config = dict(
    n_layer=12,
    d_model=768,
    lr_router=0.000254,
    grad_clip=1.0,
    dataset='wikipedia_en',
)
Below are experts of layer 3 (counted from 0) of a mixture-of-experts language model. Rows are named router (the router's row for the expert), down (a neuron's output weights, with its number) and show model dimensions 384-431. Each number is 128 + 24 x the weight over its row's rms, rounded and kept within 0 to 255.
Before each expert's rows: a language model's description of what the expert responds to. This comes from a sample of Wikipedia text that the model never trained on.

# expert 8
It responds to: Sentence and cell boundaries
router [143  90  88 142 155 115 169 105 131 130 119 131 160  90 142 160  79  87 136 128  95 127 125 109 121 132 138 175 110 130  99 127 142 175 121 151 105 117  99 138 126  60 119 174 102 128 152 131]
down0 [128 183 107 115 133 135 113 119 116 130 127 116 112  84 132  94 140 128 128 127 153 123 172 148 131 123 138 171  87 112 129 151  90  90 153 146 135 179 123 106 162 126 134 137 132 160 153 158]
down1 [197 137 128 140 164  86 138 170 128 140 182  82 139  91 103 127 115  89 169 109 156 136 119  93 151 149 134 109  92 107 113 115  97 111 109 119 132  79 128  85 134 122 139 139 136 125 159 111]
down2 [158 130  87 127 175 110 134 160 146 138 116 111  96 107 115 107 191  86 123 134 124 123 171  79 143 109 106 131 101 120 107  90 134 142  85 141 123 136  96 114 157 122 139 121  99 138 105 133]
down3 [161 109  91 162 126 110 137 182 138 128 148 142 109 126 109 106  88 143 109 117 146 145  76  87 168 146 144 126 109 139 135 111 110 133 121 185 129  89 149 158 146 139 167 167  85 157 123 155]
down4 [158 158  90 102 130  85 130 112 145 124 100 109  90 133 117 112 126 149 120 116 132 118 119 128 185 136 111 186 151 105 106 116 170 155 153 142 127 116  89 134 132 108  95  95 120 139 131 140]
down5 [104 103 140 133 106 121 108  70 138 132 106 108 149 144 134 161  92 150  94 101 153 115 132 131  99 152 130 101 118 147 137 102 106 157 137 130 103 120 120 157 105 127 134 173 129 112 132 116]
down6 [122 162 150 143 113 173 104 167 126 134 131 131 134  95 127  71 121 155 113 141 139 159 128 111 166 108 126 118 103 177 131  87 149  55 122 151 153 146 164 139 145 125 130 133 107 131  74 141]
down7 [125 139 123 128 142 141 102 106 106 127 172 127 144 121  87 145 145 151  70 159 109 121 133 113 125 126 122 119 107  69  71 132 160 154 122 125 108  88 166 135 161 137 152 154 121 157 119 166]
down8 [115 135 160 144 138  98 133 107 128 107 126 125 211 123 159 140 134 114  93 152 138 103 139 111 150 129 128 130 139 116 105 112 150 150 133 122 145 107  87 107 120 142 135 135 133 110 100 152]
down9 [111 157 144 137 157 106 173  84 105 121 124 123 161 134 114 145 112 117 157 150  97 136 150  80 157 121 119 138 144 175 134  64 152 115 126 125 129 140 100 115 119 125 139 156 143  97 109 132]
down10 [155 173 120 118  78 130 172 148 110 170 127 139 176 120 117 160 127 101 125  97 139 105 101  94 167 187 168 108 129 116 108 101 116 157 126 152 125  71 158 128 130 187 129 128  98 178 107 160]
down11 [135 114  90 131 140 127 156  99  91 156 119 120  86 103 120  97 138 113 185 121 124 131 119 135 115 106  87 133 119  95 146 143 172  81 131 163 135 127  81 148 112 129 112 124  88 121  92 143]
down12 [119  98 125 132 114  82 123 143 117 118 177 167 105 166 105 121 122  77 134 153 165 148 142 161 143 158 121 123 127 116  99 130 147 102 115 124 145 141 130 134 159 130 132 130 113 138 140  97]
down13 [105 114 123 100  97 136 124 124 137 131 120 152 121 137 138  85 155 110 124  86 114 112 120 110 114 113 144 108 157 124 107 114 121 122 127 123 133  88 118 106 147 106 135 144 150 166 128 140]
down14 [199 123 116 128 100 132  99 120  86 131 106 160 119  99 107 110 102  97 140  89 104 121 119 134 157 129 133 139 145 105 111 166  97  97 117 152 128 152 111 159 120 145 139 147 128 134 145  87]
down15 [157 132 154 111  95 116 147 136 149 174 132 125 128 169 113 159 133 152 129 123 118 127 161 110 115 144 128 125 127 102 126 114  94 153 142 111 101 124 145 160 111 151 130 128 114 115 102 157]
down16 [ 96 139 213 122 114 105 124 110 103 128 160 157 152 138 109 118 125 123 122 145 135 127 166 144 138  97 131 111 151  86 145 108 101 149 132 133 109 122 138  88 125 155  99 110 173 135 140 112]
down17 [ 77 102 135 112 127 146 118  93 107 132 122 168 150 131 154 161 134 123 158 114 102 131 163 112 117 151 133 119 159 119 111 153  81 193  83 113 110 154 143 123 116  93 160 147 136  90 141 143]
down18 [111 143 146 148 113 138 115 131 123 108 125  76 153 122 144 198 140 153 126 125 103 118  94 104 147  88  91 185 127 134 106 141 114 134 157 100 133 129  93  99  90  95 134 138 144 126 131 139]
down19 [134 103 119  95  79 168 116 133 125 146 121  99 143 143 128 144  72 144 114 117 123 115  93  95 133 149 137 163 142 151 111  89 159 129 128 110 113  99 147 159 153 124 125 136 146 124 106 102]
down20 [173 136 172 118  77 125 159 170  90 142 150 129 132 154 141 149 125 117 156 129 122 164  88 134 118 144 201 164 170 106 127 139 137 178 132 120 138 113 159 132 100 121 124 132 155 125 157 133]
down21 [131 172 113  80 102 159 140 133 129 105 123 156 121 163 134 122 111 121 156 100 126 137 153 171 146 119 104 156  96 123 118 181 144 125 108  99 124 123 133 153 129 141 144 156  89 161 116 154]
down22 [144 148 113 113 156 171 138 170 114 116 133 143 131 115  91 121 175 137 119 159 132 128 158 113 120 104 179 152  94  97 136 129 112 106 147 136 133 157 152 108 124 129 151 145 124 163 152 188]
down23 [123 149 150 137 103 117 114 119 121 158 135  98 111 121 131 133 113 124 127 134 133 100 106  62 134 203 163 168 146 124 148 132 138 141 107 155  91 114 134 118 107 162 135 119 147 127 159 146]
down24 [128 119  87 133 131 129 156 168 117 184 176 142  95 162  72 101 127 173 134  98 132 161 157 154 124 150 129 107 145 107 131 164 174 122 185 126 163  88 131 134 139  99 133 106 123 171 129 117]
down25 [107 151 168 136 119  98 152 108 148 127 136 107 125 113  99 171 139 154 116 138 138 133 100 112 146 109 120 130 142 145 141 116 125 175 102  98 102 119 126 117  99 154 121 143 119 124 177 153]
down26 [140 129 154 167 147 112 134 146 142  79  92 134 151 127 129 144 122 124 109 149  97 132 100 125 128 105 127 156 163 156 144  95 142 163 152 118 154 115 119 129 155 142 145  78 108 102 151 132]
down27 [116 134 145 188 152 100  98 103 160 116 154 154 138 167  74 163 112 144 104 139 157 122 121 145 137  86 123 171 140 127 107 128 138 141 160 109  98 130 105 119 162 126 146  88 136  99 132  96]
down28 [161 126 136 138 124 137 131 149 100 109 121 125 120 187 144 104 114  91 115 112 144 123 150 138 158  99 108 122 126 106 134 139  98 129 111  96 189 135 113 166 151 138 180 145 174 132 108 101]
down29 [161 123 131 135 166 185 156 165 156 159 128 157 114 137 141  94 144 110 149 145 150  91 159 122 142  98 124 100 116 110 141 136  91 147 125 124 141 139 139 114 101 124 151 113  88 144 144 141]
down30 [156 122 144 152 141 168 143 118 121 110 101 188 122 123 129  91 114  95 126 129 110 126 122 139 134 134  87 101 114 140  70  96 115 152 154 164 130 150 139 120 154 133  89 108 123 140 125 117]
down31 [130 106 137 107 146 111 121 105 113  71  97 116 151 127 134 106 141 132 103 110 162 150 147 162 176 148 139 105 102 103  94 130 164 172 121 131 105  82 132 109  92 128 104 149 139 133 148 150]
down32 [131 155 148 103 101 123  95 122 131 115 107 116 133 139 128 159 175 109 108 121 121 116  87 151 129 171 159 129 126 172 121 166 144 165 128  73 126  58 160 102 108 103 107 135 188  94 152 177]
down33 [143 121 132 120 102 132  95 128 168 157 114 115 124 135 153 143 117 150 116 168 141 100 124 161  95 149 142 129 113 113 126 109 115 157 141  91 102 121 140 117 127 125 130 104 144 115  81 184]
down34 [107  93 155 136  94 136 114 107 136  79 135 130 136 150 130 166 122 156 137 130 126 144 105  87 123 131  76 119 126 117 146 127 113 146 130 116 118 146 150 135 101 119 110 116 112 144 139 158]
down35 [139 100 149 123 152 164 112 130 111 164 177  85  91 120 135 112 126 115  95  99 118 115 123 159 124 127 108 125  53 138 167 139 142 110 134 102 160 106 139 124 114 131 112  91 132 105 122 117]
down36 [116 133 152 142 155 149 135 102 127 151 111 130  96 119 138 117 122 156 127  87 174 129 160 145 145 161 109  94 113 144 123 129 126 137 146 162 134 141 194 134 122 125 115 106 110 127 156 144]
down37 [134 134 108 106 115  95 147 104 135 107 108 139  59 102 132 142 109 100 158 131 120 146 188 158 107 110 138  86 147 128 106 106 124 128 105 160 144 151 162 113 115  99 109 130 102 105 149 183]
down38 [152 124 136 119 106 107 161 161 162 150 107 141  91 141  99 109 167 138 117 148 147 144 111 113 138 152 122  83 152 146 156 131 131 116 178 101 123 123 128 144 107 102 109 113 105 166 107 136]
down39 [112 134 164 123 118 114 143 138  74 171  81 139 154 133 139 139 125 131 111  98 131 140 114  84 135 112 107 148 119 136 137 118 139 162  95 147  96 113 102 163 156 175 178 110 148 174 142  91]
down40 [ 92 112 124 156 142 158  85 134 137  65 112 155 112 124 122 166 129 150 105 160  95 174 140 110 156  73 165 160 125 105 122 159  94 147 174 125 137 170 143  85 105 136 119 142 146 122 161 138]
down41 [106 134 100 125 127 113  85 116 120 125 157 120 117 119 128 126  99 117  56 135 121 148 148 128 141 100 157 181 148 115 112 115  91 131 113 139 133 161 147 144 118 109 141 185 144 162 116 101]
down42 [ 99 123 128  70 138 147 162 132 152 141 143 157  74 120 173 115 145 134 171 135 108 151 133 125 106 106 101  99 137 131 137 138 129 109 113 178 101 100 124 159 149 146 172 109 115 154 130 110]
down43 [160 186 159 105 129 149 145 176 137 126 135 126 177 128 117 154  92 122 102 115 129  76 114 116 137 145 137 130 111 138 114 122 105 142 123  85  88 124 117 144 130 152  83 120 127 122 135 101]
down44 [ 91 158 152 109 107 123 120 135  98 117 158 108 118 141  63 122 159 139 162 138 144 119 140 116 191 111 145 149 120 109  99 108 131 116  99 118 125 133 125 117 124 108 105  97 149 134 123 137]
down45 [185  91 119 110 149 133 151 124 119 105 131  85 120  98 101 107 106 168 131 141 136 135 123 106 143 138 146 153 116  98 110 115 150 110 128 190 100 146  97 109 127 157 116 150 157 116 146 151]

# expert 1
It responds to: Line breaks and headings
router [156 123 119 172 107 128 120 123 119 131 112 115  89 134 147 124 131  93 102 111 141 166 144 135 130 161 144 118 120 150 134 147 126 176 139 112 125 149 142 126  98 153 154 141 107 137 161 148]
down0 [136 114 139 119 131 113 106 127 131 127 139 112 132 118 103 130 112 132 143 152 141  82 143 143  94 125 134 188 139 147 128 163 142 111 130  95 153 118 185 144 167 124 136 132 139 136  98 164]
down1 [110 104 128 119 148 111 136 126 156 120 140 167 102 131 101  82 154 121 116 143 112  92 115 119 115 117 127 142  80 116 103 159 133 115 139 103 119 114 142  98 122 114 101 116 156  86  95 134]
down2 [138 113 155 107 167 126 142 132 117 119 140 133 117 108 118 154 118 132 112  94 104 168 131 134 137  93 163 150 119 115 145 139 174 121 117  93  75 129 124  76 141 158 137 128 149 157 113  75]
down3 [158 112 154 103 120 120 104 122 128 116 118 151  88 138  74  89 119 150 107  81 135 156 117 114 128  65  92 129 142 145 142  98  79  85  89  95 147 113 100 121 141 173 139  88 108 164  78 135]
down4 [114 123  76 164 126 128 135 167 139 140 112 156 167 136 113 133 136 113 113 161 112 132 133 155 146 152 122 154 139  90 149 116 136 137 186 135 105 116 122 153 139  92 101 184 109  80 130 118]
down5 [115  95 138 146 149 103 108 147  96 134 130 124 171 114 118  96 117  83 134 159 101 153  90 136 149 195 108 167  63 116 141 121 121 148 121 106 128  96 113  70 142 118 148 124 142 129 163 164]
down6 [134  77 163 136  59 117 148 135 102  91 120 107 111 103  82 133 153 160 115 160  84 140 107 129 137 136 136 148 170 164 121  96 164 127 154 139 144 103 137 200 119 132 106 143 147 126 108 144]
down7 [109 124  90 142 127 113 133 119 146 146 133 161 114 123 130 116 160 154 135 121 142 118 156 131 132 114 133 124 151  98 140 169 155 143 118 144 187 127 141 131 140 146 132 109 159 114 155 168]
down8 [114  90 127 147 108  85  86 125 154 110 131 112  94 135 163 127 142 104 123 108 107 148  70 102 153 161 136 138 113 166 107 117 122 146 133 127 107 105 108 130 167 171 110 108 114 134 119 142]
down9 [ 78 132 126 115 140 142 140 120 158 147 125  85 156 135 142 110 106  90 116 135  92 122 136 124 126 126 147 154 119 137  94 145  89 102 122 105 101 128 118  93 104 112  89 135 117 129 128  66]
down10 [140 138 116 170 122  92 126 121  57 144 126 137 119 166 146 130 152  86 114 163 143 128 126 122 115 116 167 122 113 120 163 105 153 142 106 126  95 134 132 154 101 180 121 119 121 145 114 139]
down11 [121 146 169 188 152 147 123  96  82 104 118 121 141 165 103 130 112 134  99 159 122 134 138 144 128 110 114 139 116 137 143 128 120 102 125 142 160  80 139 147 106  95  88 111 133  95 100 134]
down12 [ 69 141 137 114  49 123 163 136 125 143 133 131 129 130 123 124 150 131 100 169 136 135 138 129  99 181 104  79 162 145 169 134 153 112 117 123 128 156 175 122 115 108 129 123 119 133  87 127]
down13 [134 134  77  98 115 112 133 109 119 147  79 170  80 146 174 129 153 159 142 159 185 107 114 129 140 158 177 125 155 123 147 122 125 143 126 143  96 130  75 179 106 138  94  90 112 144 131 174]
down14 [129 112 144  90 122 105  93 127  74  77 106  86 150 118 116  95 133 112 111 136 150 110 126 102 137  87 122 161 168 119 103 120 113 139 113  88  99 152 114 155 103  97 124 141 122 102 135 144]
down15 [153 182  93 119 153 145 127  86 121 100  98 168 115 128 164 177 146  98 121 107  93 133  88 104 151 162 131 104 113 145  96 127  97 138  98 155 140 145 111 151 157 121 121 120 131 137 139  98]
down16 [149 124 146 159 175 118 180 103 127 137 176  74 111 117 134 115 117 111  93 139 156 151 129 113 140 153 181 101 101  90 133 174 140 142 103 113 143 140 137 141 103 137 129 118 127 147 145 146]
down17 [113 155 120 141 115 108 170 119  90 159 151 111 132 149 101 134 148  81 140 166 108 157 116 111 177 133  87 135 130 124 107 129 114 117 160 115 119 115 143 109 105 137 114 131 148 131 155 121]
down18 [111 129 106 110  92 113 140 106 136 121 113 102 115 132  89 105 166  99  73 117 136 141  84 107 126 147 137 146 125 140 118 118 158 122 136 132 162 142 139 128 133 148 139 128 158 147 135 148]
down19 [144 172 138 126  94 121 133 105 119 125 144 160 127 138 156 130 122 132  62 111 123 163 150 158  83 134 169 109 134  98 167 112 113 139 150 164 105 138 159 142 159 157  99 152  87 141 128  90]
down20 [133 156  95 128  94 109 157 118 140 119 135 158 100  88 133 139 135 145 113 142 143 124 115 141 131 160 104  93 121 119 160 127 106 161 101 109 119 145  93 135 163  94 107 133 137  95  90 102]
down21 [ 88 159  91 113 147 199 107 118 110 135 113  86 169 114  92 134  98 141  95 102 124 132 189 114 170 120  97 158 118 120 143 139 158 117 101 145 106  99 147 149 126 143 141 107 137 143 113  97]
down22 [142 127 101  64 181 130 174  95 116 102 109 118 154 134 100 135  80  94 147 150 125 161 140 114 117 118  68 118 122 128 126 131 116 131 145 172 129 100 120 135 171 136 145  88 132 115 157 101]
down23 [147 105 163 153 142 132 100 159 139  74 116 114 155 117 130 132 104 132 128 161 176 127 156 142  95 118 108 125 142 149 136 139 164 117 166 120 160 115 131 120 128 135 160  96 119 131 104 115]
down24 [126 108 139 167 146 117 105 152 181 109 165 131 104 134 127 140  90 120 169 130 175 112 127 189 123 111 123 130 147 144 107 160 132 140 126 142 158 100 172 147 150 127 164 125 138 129 135 167]
down25 [ 99 132 122 107  80 177 152 162 100 162 147 149  97 113 130 112 154 141 136 114 164 131 135 143 166 120 149  93 136 127 154  83 123 124 163 113 169 135 107 181 148 142 135 173 112 118 125 139]
down26 [136 140 132 136 101  56 142  96 121 141 144 103  88 133 111 119 128 105 160 119 152 158 149 100 140 105 130 135 140 145 137  99 130 133 130 170 156 121  94 132 100 116 124 104 149  92 123 119]
down27 [ 94 147  98 106 102 194 134  97 185 118  89 142 152 114 163 125 129 137 109 195 159 148 154 148 103 106 114 143 125 164 125 166 122 165 159 119 151 125 135 159 133 132 125 171 177 110 153 114]
down28 [173 136 130 137 139 112 144 108 120 119 153  76 141 174 140 164  91 131 137 132 172 120 175 148 163 154 124 152 134  93 120 168 128 112 148 148  98 159 150 148 120 131 154 113 139 134 134 136]
down29 [147 101 113 161 135 119 163 139 130 110 131 147 138 131 146  99 129 136 125 171 117 138 146 115  89 163 111  73 140 128 128 103 149 127  96 123 102 113  92 124 114 178  81 149 161 163  86 111]
down30 [170 160 164 165 134 116 154 140 139 102 116 153 168 118 145 142 154 110 130 138 121 157 153 144 116 114 121 106 113 133 141 114 147 122  79 132 125 170 128 142 124 126 119 143  89 111 121 134]
down31 [143 134 144 100 177 166 111 100 104 159 109  84 115 134 139 154 115 105 130 141 101 132 144 143 160 134 111 154 126 144 112 163 112 112 128  95 129 136 160 129 157 138 149 158 145 110 152  93]
down32 [128 117 151 129 119 158 123 114 127 157 120 108  92  79 147 133 160 137 159 173 123 144  88 166 136 162 112 124 153 155 139  91 148  97 141 148 106 156 152 168 122 117 110 127 174 113 132 149]
down33 [ 97 149 112  84 142 174 147  95 126 144 143 162 128 111 143  94 101 144 135 141 126 157 105  80 118 126 109 130 120 145 137 147 135 119 110 126  96 129 149 100 175 104 122 170 189 153 120 113]
down34 [139 149 149 119 142 120 125 137 107  82 107 164 165 140 115 100 111 119 100 119 101 126  71 116 143 106 121  95 128 145 125 109 129 124 175 108 115 118 120 188 117  79 109 112 113 153 149 126]
down35 [123 108 138 119 108 112 137 150 119 111  94 104 108  57 155 129  93 132 149 109 138 130 162 145 142 137 170 138 113 123  91 130  60  97  78 148 145  83 115 102 110 140  72 167 102 131 125 128]
down36 [123 163 146 119 104  83 129 112 164 126 137 175 100 119 140 160 129 169 131 106 156 173 153 133 149 119 131 115 137 117 150 104 123 135 149 124 118 147  74 101 144 117 144  95 112 149 149 130]
down37 [110 113 165 119 112  89 101 116 127 115 114 102 130 107 105 147 127  93  74 126 141 148 124 156 137 108 118  66 149 123 113 112 118 159 109  87  82 137 178 159 122  79 143 136 147 101 164  95]
down38 [135 119 126 114 166 151 125 100 140 127 126 110  90 130 142  99 134 142 142 157  93 156  62 124 110 137 165 116 109  89 184 140 136 123 100 130 125 130 138  93 133 144 135 126 101 110 121 113]
down39 [127 119 103 139 137 129 137 133 145 151 136  82 136 143 113 118 143 151 135 138  93 152 102 120  91  91 144 148 125 172 101 116  98 141  98 130 115 113 113 118 152 125  91  92 101 149 132 141]
down40 [124 157 157 107 145 117 146 144 110 109 148 174 145 119 116 106 118 126 123 132 123 112 153 133 129 130 131  51 117  83 202  93 134 105 145 110 141 175 127 128 134 151 185 103 133 127 134 134]
down41 [143 113 138 140 135 165 168 127 105 110  94 128 176 126 134 140 166  93 121 153 152  71 151 127 148 126 160 133 135 125 169 143 123 132 145 126 123 133 146 192 143  91 104 183 114 108 113 143]
down42 [131 149 147 194 166  88 126 118 134 129 151  92 177 114 113 122 129 122 133 131 111 100  88 112 123  78 110 135 129  83 143  98 138 118 164 142 175 130 139  78  88 145 136 149 129 103  99 109]
down43 [141 119 151 152 125 111 134 109 181  68 117 103 115 132 184 175 119 102 125  90 114 126 171 122 118 157 153 144 132 157 139 159 120  84 135 137 127 159  93 106 107 136 103 121 125  98 122 181]
down44 [ 91 170 133 111 137  81 139 123 132  72 166 177 137 149 143 108 136 112  98 146 133 135 129 123 143  93 128  57 161 160 131  95 138 126 137  67 130 160 120 136 121 114 117 141 118 108 130 131]
down45 [119 150 147 166 165 120  70  91 153 148 126 138 127  94 123 129 139  99 123 139 143 116 155 166 206 131  95 103 152 119  85 134  99 103  77 119 123 122 143 124 126  96 101  62 103 139 130 130]

# expert 38
It responds to: Line starts and table markup
router [163 116 114 137 119 104 116 143 141 127 166 115 110 175 139  97 136 141 161 111 156 114 132 165  98 160  99  97 161 136 170 100 185 142 126  97 109 188 166 133 146 180 128 132  84 117 124 149]
down0 [137 119 164 124  96 112 113  98 125 130 123 122 144  83 120 154  72 110 135  76 128 141 142  97 125 128 109 127 105 114 128 115 158 128 136  83 153 114 143 136 134 129  92  80 146 122  91 114]
down1 [129 149 138  65 164  95 114 126 158 115  93  89 162 133 148 174 137 104 171 137 125 126 126 135  83 175 135 128 131 107 154 127  94  97  94 160  95 111 115 187 151 161 108  79  72 135 135 119]
down2 [149 139 169 101 127 117 156 171 121 104 127  77 128 161 152 135  66 134 155 119 150 188 131 115 102 137 124 136 130 128 168 139 182 110 132 119 163 172 161  96 111 113 132 123  80 138 112 128]
down3 [ 86 155 144 126 106 117 154 170 118 125 123 134 120 113 142 168 155  67 160 101 178 168 145  98 105 115 132 116  84 116 116  85 107 133 118 131  90 118  96  97  88 163 174 103 126 112 130 102]
down4 [ 92 165 147 170 105 131 123  86 122 132 150  86 115 124 137  97 100 122 112 126 166  88 124 119 129 158 141 117  95 158 129 134 118 113  95 134 166 116 113 152 133 162 111 146 128 115 129 115]
down5 [148 191  89  91 159 143 147 157 133 125 150  70  99 103 159 116 135 106 151 136 109 156 141 147 142 127 146 158  83 145 106 123 163 129 132 160  84 135 158 109  96 162 121 128 126 132  83 151]
down6 [145 126 119  66 164 146 160  95 148 167 145 135 158  97  84 129  99 149 137 133 182 126 140 110 118 129  95  84 139 105 132 117 115 172 124 109 148 110 128 157 124 186  96 118 141 128 168 155]
down7 [130 135  94 111 136  77 130 106 110 159 109  98 123 109 154 152 121 116 170 114 116 123  91 161 134 111 106 137 100 173 152  90 114 179 106 146 150 100 142  96 142 120 131 100 135 109 109 148]
down8 [137 158 137 122 112 140 101 114 120 112 112 102 159 128 130 121 148 141 143 103 111 133  88 124 110 130 110 143 132 120 136 140 121 133 153 115 104 139 115 142 141 138 164 110  97 127 109 163]
down9 [112 147 112 118 153 123  92 104  77 120  99 126 135 131 113 131 127 138 120 134 171 112 139 137 171 143 146  91 132 127 115  73 105 156 125 134 146 148 140 177 145 154 127 150 106 133 143 140]
down10 [154 126 149 151 141 150 112 141 118 164 153 136 110 112 149 155 115 123 111  81 190 139 134 160 113 123 137 105 144 125 163 177 135 143 151 129 154 146 135 125 165 140 145  97 130 127 148 112]
down11 [119  91 114 135 127  77 131 101  95 111 136  97  86 127 134 157 160  92 131 133  87 127 158  84 135  93 139 159  96 139  87  96 117 134 115 106 152 138 137  83 129 124 139 145 155 159 129 180]
down12 [100 113  98  95 156 104 147 109 142 113 126 161 156 103 140 138 122 139 116 132 148 172 152  91 106 169  65 132 128 158  95 114 122 150 118  81  93  89 122 131 126 164 125 130 155 121 165 116]
down13 [134 148 134 125 137 125  94 153 109 137 146 132 200 115 122 139 177 108 126 140 109  87 112 150 160 137 146 141 116 128 105  99  98 122  94  99 133 128 151 140 101  96 134 173 149 122  82  73]
down14 [142 132 102 135 131 149 106 109 103 137  83 154 116  65 167 128  98  93 104 133 115 104 166 132 181 101 130 138 153  89 153 134 143 129 120 146 154 136  96 104 103 100 122 153 127 133 124 132]
down15 [162 129 104 161 112 133 147 112 193 184 149 160 128 124 113 151 150 138  93 145 144 140 148 154 134 130 134 144 110 113 119 112 191 123 152 127 129 121 128 142 126 116 145 114 147 126 126 102]
down16 [132 110 128 122 128 139 136 116 157  99 124 179 146  94 117 119 140 151 132 130 117 145 117 152 147  93  71 148 122 153 126 143 132 108 170 114 151 112 120 130 168 151 174 133 111 149 143 148]
down17 [139 145 129 107 140  91  97 147 135 154 133  96 122 120 104 124 132 112 123  97 155 159 123 133 151 140 115 129 119 151 122  98 153 127 110 123 125 134 119 162 139 140 113 139 149 102 159 123]
down18 [131  80 119 144 138 123 137  62  96 139 130 137  89 138  85  99 126 166 123 137  99 139 153 144 100 130 134 145 113 140 110 126 129 151 130 121 160 168 135 144 132 106 167 148 118 117 113 130]
down19 [123 138 114 124 136 151 121 134  93 119  80 159 133 106 132 153 102 138 130 168 110 137 136 125 139  98 144 140 118 124  88 145 171 123  91 142 181 123 120 129 136  84 121 125 148 143 151 130]
down20 [167 124 150  91 126 142 149 145 163 103 136 114 106 137 175 177 144  70 105 134 147  99 126 108 155 154 121 120 137  88 128 134 154 129 141 115 104 113 154 138  85 113 144  93 118 158 112 138]
down21 [152 146 108 101 121 141 130 106 142 147 128 155 114 139 123 150  93 110 169 111 151 187 145 133  88 118 120  90 124 141 104 143 123 122 164 126 139 114 110 148 138 139 146  82  95 116 146 117]
down22 [144 136 168 160 123 156 149 114 110 153 149 145 115 153 137  86 102 134 142 162 108 124 134 185 104 141 144 158 125 108 142  85 142 137  88 133 129 103 119 119 132 100 135 152 173 131 118 141]
down23 [ 96 133  98 100 112 155 129 110 122 127 183 124 131 147  83 166 101 148 148 147 163 128 116 142 116 141 114 115  89 155  82 157 111  99 133 146 152 133 132 129 126 149 128 131 116 173 150 105]
down24 [135  97  71 139 141 115  94 177 102 152 107 144 112  89 118 108 140 132 102 125 158 153 170 119 115  99 133 101 148 118 113 159 156  76 155  92 139 162 155 133 176 153 132 110 126 151 139  99]
down25 [115  96 120 139 118 160  86 128  81 128 133 140 163 173  98 127 110  70  58 135 111 133 123 112 100 114 129 160 102 108  98 128 118 113 146  90  93  93  97 126 159  98 161 123 152 143 170 134]
down26 [151 109 164 134 111 141 119 117 120 124 121 140  83 122 106 141 117 149 153 132 110 152  86 129 155 115 139 150 174 115 150 166 112 118 151 157  94 193 136  82  92  64 101 137 182  94 119  53]
down27 [136 144 155  98  98 113 132 139 104 163 154 126 127 131 100  92 121 161  96 141 136 110  99 138 134 131  80 172 121 143 140 155 133 190 126 131 140  85 119  69 134 138 145 172 116 104 130 132]
down28 [119  95 127 134 137 144 164 126 107 147 125 143 103 119 106  97 151 130 123  98 171 149 139  89 122 100  77 116 170  95 102 134 145 157  95 104 157 169 109 158 126 103 143 122  83 114 165 164]
down29 [125 138 142 138 126 100 147 146 112 126 118 145 134 152 117 126 106 148 151 129 174 158 122 134  94 142 110 116 104 104 136 105 124 141 144 150 103 121 112 119 140 141 119  92 139 118 116 109]
down30 [ 75 128 145 176 112 131 127 116 119 131 110 100  54 126 107 140 126 143 107 134 147 155 150 127 176  89 102 106 111 162 128 111  98 148  98 123 151 108 112 110 108 107 136 150 163 120 123 127]
down31 [149 108 137 103 132 124 133 132 109 125  97 135 102 139 140 120 118 118  97 137 120 119 159 168 136 131  90 109 115 137 174 142 134 118 120 133  97 157 161 161 119 157 132 119 183 103 122 138]
down32 [139 138 167 168 142 161 151 109 126 126 159 126 156 166 169 108 100 101 158  96  95 135 136 120 102 110 122 127 158  73 112 121 157 124 151 103 153 167 178 113 133 137 143 133 116 119 143 100]
down33 [153 133 100 111 135 147 152 153 119 129 117 144 127 130 141 145  68 101 156  84 113 166 152 159 125 107 127 137 103 132 112 122 166 116 121 132 116 109 146 181 137 141 181  96 121 136 178 127]
down34 [ 85 157  92 131  95 107 120 164 168 131  76  88 120 129 135 132 165 131 155 122 133 151 118 127 137 159 119 120 123 118 125 174 148 137 164 109 113  87 141 156 112 137 146 135 138 144 100 139]
down35 [112 153 148 171 125 119 131  98 150 105 112 113 106  96 116 117 100 176  99 116  96 109  78 134 118 114 153 193 107 101 110 147 124 174 125 136 102  75 135  88 174 143 121 129 121 101 121 102]
down36 [153 139 125 101 143 127 125 129 126 140 130 101 163 123 129 110 134 102 139 164 109 142 113  97  99 156 158 133 141 114 133 151 134  89 119 102 109 160 147  97 116 129 102 126 154 126 171 149]
down37 [138 100 116 110 152 145 114  92 154 124 132 134 154  89 147 162 152  78 137 115 137 165 157 140 113 138 109 155 118 108 137  80 175 118 161 112 131 136 142 122 127 168 150  89 123 115 128 129]
down38 [160 129 132 157 114 134 150 133 126 114 122 125 163 107 136 130 127 154 125 115 110 112 155 151 128 135  76 112 125 149 143 111 151 127 146 110 124 111 127 167 172 142 109 147 126 129 128 148]
down39 [103 119 153 128 174 135  93 147 112 136 123  98 121 141 121 131 121 127 103 167  80 138  95 109 143 103 111 106 165  93 147 105 142 125 149 171 101 170 139 150 122 106 134 153 153 132 101 131]
down40 [134 165 120 102 136 142 125 143  98 128 114 182 145 125 160 153 163 128 172 120 139 130 145 113 136 118 149 132 117  87 119 147  96 122 121 116 116 150  97 151 140  96 157 117 156 136 139 100]
down41 [116  93 137 105 139 134 181 167 163 106  97 119 118  74 179 140 128 168 100 103 103 161 117 168 120 106 139 163 123 122 117 142 156 129 153 137  83  86 142 156 140  62 149 100  76 148 163  96]
down42 [119 174 164 112 133 124 100 122 166 138 109 153 121 161 104 144  99 119 112 138 137 120 141 121  70 149  83 147 105 135 128 109 115 125 169 133 161 151 137 142 140 153 108 122 120 109 165 135]
down43 [136 124 142 108 113 122 100 129 120  94 157 159 141  92 167 122 109 153  85 136 108 128 104 139 147 133 146 171 119 124 142 126  79 106 148 144 123 103 124  96 136 110 126 175 147 107  90 101]
down44 [111 136 176 143  91 137 162 122 156 121 188 160 159 124 109 117 138 124 143 118  88 141 117  95  84 170 140 150  92 129 115  95  70 123 141 114 104 122 145 109 138 143 143 129 145 107 119 148]
down45 [200 152 173 152 139  70 146  94 109 120 147 142 108 139 142 131  93  79 171 148 119 167 125 108 118 128 141 133 157 120 125 145  81 113 140 124 100 187 143  90 161 124  73 122 139 178 148 143]